Weights of a small mixture-of-experts language model, trained from scratch on English Wikipedia.
Training: a variant of Adam for the experts, 330M tokens, 5040 steps.
Below are experts of layer 8 (counted from 0) of a mixture-of-experts language model. Rows are named router (the router's row for the expert), gate (a neuron's input weights, with its number), up (a neuron's input weights, with its number) and show model dimensions 320-383. Each number is 128 + 32 x the weight over its row's rms, rounded and kept within 0 to 255.
After each expert's rows: a language model's description of what the expert responds to. This comes from a sample of Wikipedia text that the model never trained on.

# expert 15
router [ 95  91 150  92 105 112 102 146 102  90 178 166 117 133 140 109 112 127 117  70 154 174 127  89 158  81 143 112 120 146  92 130 157 127 138 183 110  80  75 106 166 102 113  91 113 176 123 120 153 112 125 180  83 161 162 138 142 146 134  88 159 159 112 170]
gate0 [114  88 107 109  70 125 150 118 171  88 128  45 156 118 128 130 167 102  95 111 110 158 147  79 134  91  98 142 116 177 155 112 187 134 136 142 106 103  88  94 160  99 132 172 116 197 126  69 109  71 123 144 126 119 119 115 107 182 104  98 186 123 145 105]
up0 [ 65  90 123 142 109 115  41 142 140  97 106 113  78 184 131 103 195  83 154 136  91 116 161 113 126 131 141 125 118 145 166 189 158 168 125  89 121 110 119 125 112 107 108 139 138 140 126 118 103  95 166 128 115 137 147 117 178 103  80 150  99  95 136  84]
gate1 [146 117  90 128  58 121 147 113  71 135  65 149 101 131  83 103 127 121 184 133 109  76 129 153  73 119 125 193 148  84 131 204 187  71  95  70 159 112 145 121 156 120 134 163 142  81 137  90 107 161 206 163 155 189 125 143 135 154  96 101 127  86  71 131]
up1 [170 153 113 105 157 131  83  93 128  92  92 118 155 145 113 154  66 112 151 116 213 153 164 126 115 156 155 115 108 125 172 169 112 142 139 196 135 144 154 106 103 127 193 135 135 103 159 106 158 128 144 173 129 130 129 117 124 105 134  60 129 128 157 191]
gate2 [114 157 139  64  70 130 118 166 118 108 113 162 124 159 137  85 151 142 161  91 161 131 167 147 132 103 101 131 137 112 116 102 170 119 110 152  84  93 103 198 189 148 110 122 114 114 116 128 149 142  84 135 108 105 144 134 144  58 125 101 102  96  90 109]
up2 [ 83  86 190  99 109  90 121 101  86 149 190 184  82  91 133  54 111  80 158 114 146  81 189 178 121 142  99 109 121 152  74 124 168 117 153 141  97 125  96 100 140 138  94 156 107 177 205 129 145  95 125 152 136 117 152  91  93 107 135 123 136 185 146 140]
Description: Words after "the"

# expert 9
router [120  96 145  49  74 144 117  97 141 135 134  95 119 149 134 131 137 136 174 103 149 149 120 109 131 113  86 151  85 162 135 124 150  90  83 181 154 112  85  96 157 127 110 103 100 165 151 126 124  99 137 121 109 162 176 154 160 164 113 128 173 158 136 143]
gate0 [160 140 104 114  61 169 179 200 186  86 156 122 138  96  78 141  74 110  87 135 186 143  81 144 114 163 169 155  86 119 137 129 123 118 117 127 164 158 135 117 187 113  96 117 154 176  92 127 125  79 155 116  91 145 135 180 165 164 153 145 126 101 164 146]
up0 [112 177 125 136 157 207 108 201 113 107 139 124  89 125  91 193 133 104 123  69 108 162 153 158 117 126 141 138 129 118 143 149 129  89 103 131 141 110 162  69 123 120 135 208 211 149 156  64 112 119 211 123 184 133 120 106 174  74 129  68 113  94  89 144]
gate1 [121  87 170 121 129  93 136 154 171 109 160 129 161 153 190 159 136 104 125 150 134 115  94 210 141 162 120 134 100 121 135 168 124 189 159 111 145  86 117 145 173  79  75  80 122  89 134 106  89 145 160  74 144  99 130 197 163 205  85 119 177 153 130 136]
up1 [127 141 185 119 166 132 153 105 111  58 119 139  96 122 132 107 131 180 166 146 153 127 171  83 111 123 109 105 193 137 143 150 126 132  77 109 135 161 121 137  80 126 166 163 149 124 104 108 171 191 104 175 195  65 198 106 107  88 103 149 166 148 154  98]
gate2 [138 136  90 148 174 159 131 205 137  85 169 153 142 111 134 157  30 172 135 101 126 141 116  97 135 100 134 170 135  85 185  86  89 143 139 118 151 158 207  97 139 148 131 176 126 117  95  99 124  90 176 118 109 145 137 181 148 112 123 138 102 145 144  89]
up2 [ 81 128 156 168 139 143  55 175 108 130 165 128 120 166 109 150 151 101 181 136 111  66 142  93 198 185 128 138 182 199 160 109 104 111  76 111 143 108 131 108 158 116 190  90 202 121  80 115 154  91 128 112  88 124 127 150 130 106 161 162 138 120 191 158]
Description: Verb and noun stems

# expert 14
router [155 147 164 111  88 133 112 167 140 129 165 203 167 116  98 105 132 130 125 107 180 149  99 128  96 100 107  90 127 216 120 140 159 137 125 185 102 118 121 119 134 109 106 140 116 153 112 118 148 134 109 155  95 118 125 141 132 124 113  58 156  92  70 182]
gate0 [102 131 146 123 141 107 139 115 128 123 129 170 109  94 152 123 155  63 141  96 151 150 129 115 201 168 151 163 157 177 112 107 122 128 166 191 112 115 116 161 138 175 186 119 152 161  89  89 106 164 125 158  80 122 159  93 116 109 112 117 136 134 108 121]
up0 [143 129 151 128 124 107  92  81 161 193 155  95 153 154 177  68 153 117 181 158 146 173  80 151 175 113 157  86  86 147  85  98 132 142 129  79  96 163 131 193 101  84 115 108 149 179 146 139 144  82 127 132 106 126 105 122  85 129 113 154 123 125 141 118]
gate1 [166 138  88  88 127 110 137 118 143 180 153 156 133 181  97 152  80 152 147 216 166 159  53 149 172  93 177 118 163 106 126  98 100 131 152 143 154 158 137 166 134 147  93 131 124 163 125 177 178 155  98 153 152 158  84 118 105 120 154  47 123 120 153 113]
up1 [191 137 164 154  62  79 127 158 162  89 136 188 124 148  81 123  58  92 138 176 165 102 113 163  95 131 113 117 108 115 101 123 115 186 112 114 138 102 183 143  62 123 114 166 154 124 117 129 140  50 129 167 114 108 119  91 177 107 137  96  94 148 169  68]
gate2 [171 135  78 178 148 197  84 105  95 153 142 108 120 134 185 154 108 128 159 126 150  94 118  66 108 135 175  79 113 164  99 136 167 147 137 155 140 121  83 150  99 132 128 129  84 139 113 125 167 126 158 136 138 183 174 123 154 111  82 109 142 103 126  75]
up2 [139 154  49 132 107 133 129 134 102 105 130  90 119 100 190 185  90 117 192  44 161 134 176 140  59 175 136 137 105 162 134 193 100 122 131 159 141 116 168 105 101 121 136  86 129  93 114 138 101 131  96 170 116 113 105 207  78  76 142 121  92 115 174 101]
Description: Personal and place names

# expert 5
router [107 121 181 116 107 138 136  99  76  96 154 148 123 116 171 110 106 147  98 102 160 141 110 141  95 120 115 111  67 197  98 169 123 135 105 144  99  96 118 125 154 125 111 175 140 161 105 127 119 125 148 148 102 198 134 128 155 136 116 133 146 126 120 141]
gate0 [139 167  72 164  81 215 132  55  74 112  96 176 125 110 166 100 114 191 133 134  91  78 144 132 137  81 164  36 103 122 101 125 139 133  94 124 133 193  89 153 130 153  78 136 139 157 170 173 119  76 153  94 153 128 178 118 142 115  76 112 172 117  87 140]
up0 [134 147 102 111 155 110 157 163 167 121 198 131 147 186  69  37  85 139  86 180 156 137 162  77 153 153 108 112 126 142 120 106 121 139 171  88 138 141 124 105  92 105 188 146 144 171 162 103 119 112 121 144  86  97 137  97  59 169 119 125 154 117 137 112]
gate1 [ 48 130  99 105 148 151 124  81  87 142 126 122  48 157 127 174 105 124 117 112 131  92 110 126  90  71 134 117 151 175 140 118 202 122 118 171 167  98 103 129 118 136 143 119 132 125 152  84  93 147 137 141 115 116 119 164 159 149  90  56  99 122 142 134]
up1 [129 146 173 111  95  94 124 102 172 116 154 153 109 119 112  88 169  88 178 147 126 112 139 144  59 157 138 135 172 121  65 120 126 152  79 102  84 102 118  97 114 132 151 137 113  87 109 136 141 143  72 174 183 123  93 154 148 162 138 118 131 153 168 133]
gate2 [132 103  89 130 148 142 125 126 149  74 110  94 129 131  72 114 124 130 111 132 111 161 141 135 110 138 146 170  97 143 116 125  74 169  66 142  82 141 134 129 157 101  60 154 203 137 143 165 139  97 182 122 152 139 161  92 131  87  86 116 127 112 138 201]
up2 [183 102 109  60 123 101 175 108  84 139  80  84 120 100 100 118 133 104 127 142 133 115 173  87 141 119  87 144 102 107 152 184 174  84 116 134 103 130 141 151 169 116 179  76 123 174  82 134 144 106 150  97 146 153 131  72 126 155 128  81  65 161  87  89]
Description: Infobox field pieces

# expert 13
router [107 134 150 108 126  71 147 103  89  92 175 125  91 112  73 132 141 137 147 147 182 186 116 119 142 115  96 179 124 201 137 152 142  54 128 197 125  90  71  97 164 135 153 116 146 169 135 105 162 103 106 171 102 164 121 140 152 117 146 121 159 154 146 133]
gate0 [103 157 106 130  87  82 178 157  99 129 106 181  90  63 145 110 164 120 177 162 181  96 139  72 137 161  83 161 133 158 151 161 166 136 181  88 140 149  98 156 130 117 146 162  91 167 153  49 174 190  75 129 106 140 131 173 101  58 152 146  54 143 133 119]
up0 [110 117  85 119 125 151 126 117 128  76  83 109  71 114 118  88 139 174 127 112 143 112 128  62 144 132 121 153 181 173 153  66 139  69  97  88 127 103  69 111 109  96 100  86 123  98 156  92 156 137 109 192 157 129 129 193 155 136  83  77 101 111 110 109]
gate1 [157 175 114  99 194 145  84 126  99 117 162 154 170 121 150 131 103 122 168 135 117 131 123 123  76 129  80 120  54 154 138 172 110 101 187 126 102  84 107 173 115  93 116 133 124 153 190 105 251  92  81 136 167 106 115 173 157 158 133 109 108 137 177 102]
up1 [126  92 103 168  99 119 125 168 131 166 127 115 150 149 135 142  87 157 134 130 161 164 133 161 152 119 137  46 192  66 109  99 143 168 103  90 114 158  99 103 156 166 111 105 105 132 122 160  70 153 121 114 117 166 165  79 124 164 136 100 142 149  78  46]
gate2 [ 98  92 154 139 141 169  96 117 131 124 110  81  75 105 117 139 158 138 187 168 132 140  85 119 132 102 118 150 161 177 146 121  76 123 104 203 102  81 156 164 140  87 145 157  72 116 218  99 136 134 166 115 119 161  90 190 132 180 117 124 105  96 165 129]
up2 [143 102  94 109 126 120  97 110 136 161 120 139 116 158 114  60 172  98 140 104 104 174 193  95 129 162  76 133 143  68 104 134 126 117  98  92 161 103 162 129  86 141  94 133 103  39 163 102 112  95  71  45 131 151 184 106 154 201  46 132 120 133  67 158]
Description: Capital first letters

# expert 2
router [118 120 145 100  81 140  86  79 101 103 171 177 111 140 113 149 155 106 150 112 182 127 117 100 136  88  90 153  95 152 114 156 132  88 136 172 106  87 120  89 142 119  77 156 145 150  80  78 171 125 132 151  95 161 149 136 138  80 188  91 140 128 104 148]
gate0 [176 148 114 133 111  88 153 151 184  88 117 116 106 163 114 101 111  52 184 117 148 129 104 161 111  83 186 137  80 106 142 146 125 107 176  68 140 106 166  71 154 133 112 123 177 129 113 174 218 139  84 156  89  73 151 119 137 192 139 139 104 134  99 119]
up0 [141  69 140 134 108  86 155 140 152 130 136 179 156  87 141 132 135  60 164 157 137 137 155 174  89 170 153 127 126 103 105 121 135 116 170 120 119 192 115 110 127 143 113 148  91 115 171 185 109 139 116 153 193  67 151 146 160 157 123 159  53 129  81 152]
gate1 [119 150 171 114 124 193 150 151 116  85 148  85  79 104 142 132 134  99 115 107 109  73 129 135 137  96 152 168 105 127  93  93 145 179 174 113 136 128  88  74 118  99 100 154 123 134  91  64 155 116 128 142 143 176 168 157 132 137 184 159 130 121 154 138]
up1 [157 139 151 126 162 117 107 125 179 151  90 150 123 119 111 111 108 113 123 102 168 142  37 144  85  70 172  77 172 187  71  59 109  91 126 114 123 227 135 107 139 121 126 111 103 152 140 140 156 152 133 120 118 129 133 181 114 143 117 127 202 120 104 147]
gate2 [115 108 130 120  69 119 172 120 111  91 138 137 171 109 133 120 122 118 124 102 127 125  90 142 145 195 100 109 105 178 147 195 133  95 138  99  78 136  43 128 168 127 190 182 138 122 115 151 138  87 158 161  83 157  89  57 137 106 110  49 170 174 119 104]
up2 [199 167 122 109 123 153 148 124 139 150 118 131 145 115 114 108 109 160 194  74 131 142 102 120 168 160 157 162 132 101 132  75 117 121  60  86  64  77  94 186 141 143  85 101 131 198 162 114 151  67 107 108 125 111  75 119 131  74 145 111 154 122  86  83]
Description: Capital letters, acronyms

# expert 10
router [130 137 160 122  90 138  70 143 164 103 179 152  93 135 141 118 153 172 121 108 184 163  79  69 127 121  99 143  84 116 121 105 152  92 170 160 107 129  68  89 178 109  70 108 124 166 125 120 162 167 140 176 122 183 166 128 104 134 180 167 153 126 105 139]
gate0 [123  74 125 106 155  71 135 185 114 173 152 177 154  72 156  93  73 162 115 150 129 156 148  48 114 136 147 150 112 101 109 105 132 177 161 154 110  90 136 176 180 151 139  98 106 127   0 138 114 151  98 194 139 126  82 122 153 147 181 107  76 110  36 118]
up0 [127 127 177 103 172 136 134 189 102 142 161 187 182 154 131  77 127 118  94 167  97 127 152 126 105 148 177 153 146 142 137 153  83 185 131 140 106  62  78 138  93 117 130 105  93  93 103 143 203 130 120 118  84 140 112 124 155 186 147 123  90 105 170 121]
gate1 [ 89 157 178 152 130 127  98 122 167 138  92 151  86 134  86  81 186 160  98 123 172  80 114 140 189 152 173 109 110 166 151 119 105 151 118  99 143 110 144 134 123 127  79  92  50 127 212 152 136 151 120 156 190 166 132  94  96 130 165 134  89  66 154 122]
up1 [167  98 120 152 148 109 158 130  90 138 108 106 119 144 125 184  95 117 148 121 134 101 164  96 126 120 127  98 127 126 172 192 107 203 136  82  94 126 149 110  98 185 136 133 158 116  26  82 149 124 169 184 131  92 138  99  60  44 166 146  94 130 104 186]
gate2 [ 92 102  51  71 114 159 133 134 130 110 100  77 170 141 108 163 142  88 168  93 143 139 111 134 190  92 173  78  46 131 201 133 156 111 156  96  83 140 132 109 144 165  78 149 123 185  77 141 136 141 182 130  80 155 124 151 114 157 119 143 122 137 132  81]
up2 [145 117 203  67 111 101  66 116 121 149 131 101 140 120  88 129 129 149 131 120 121  41 138 121  95 120  91 155 182 130  97 159 137 121 118 138 106 125 152 111 142 113 128 134  97 164 170 123  99 123 165 168 136 102 130 115 113 160 165  71 156 125 152 117]
Description: Verbs and clause links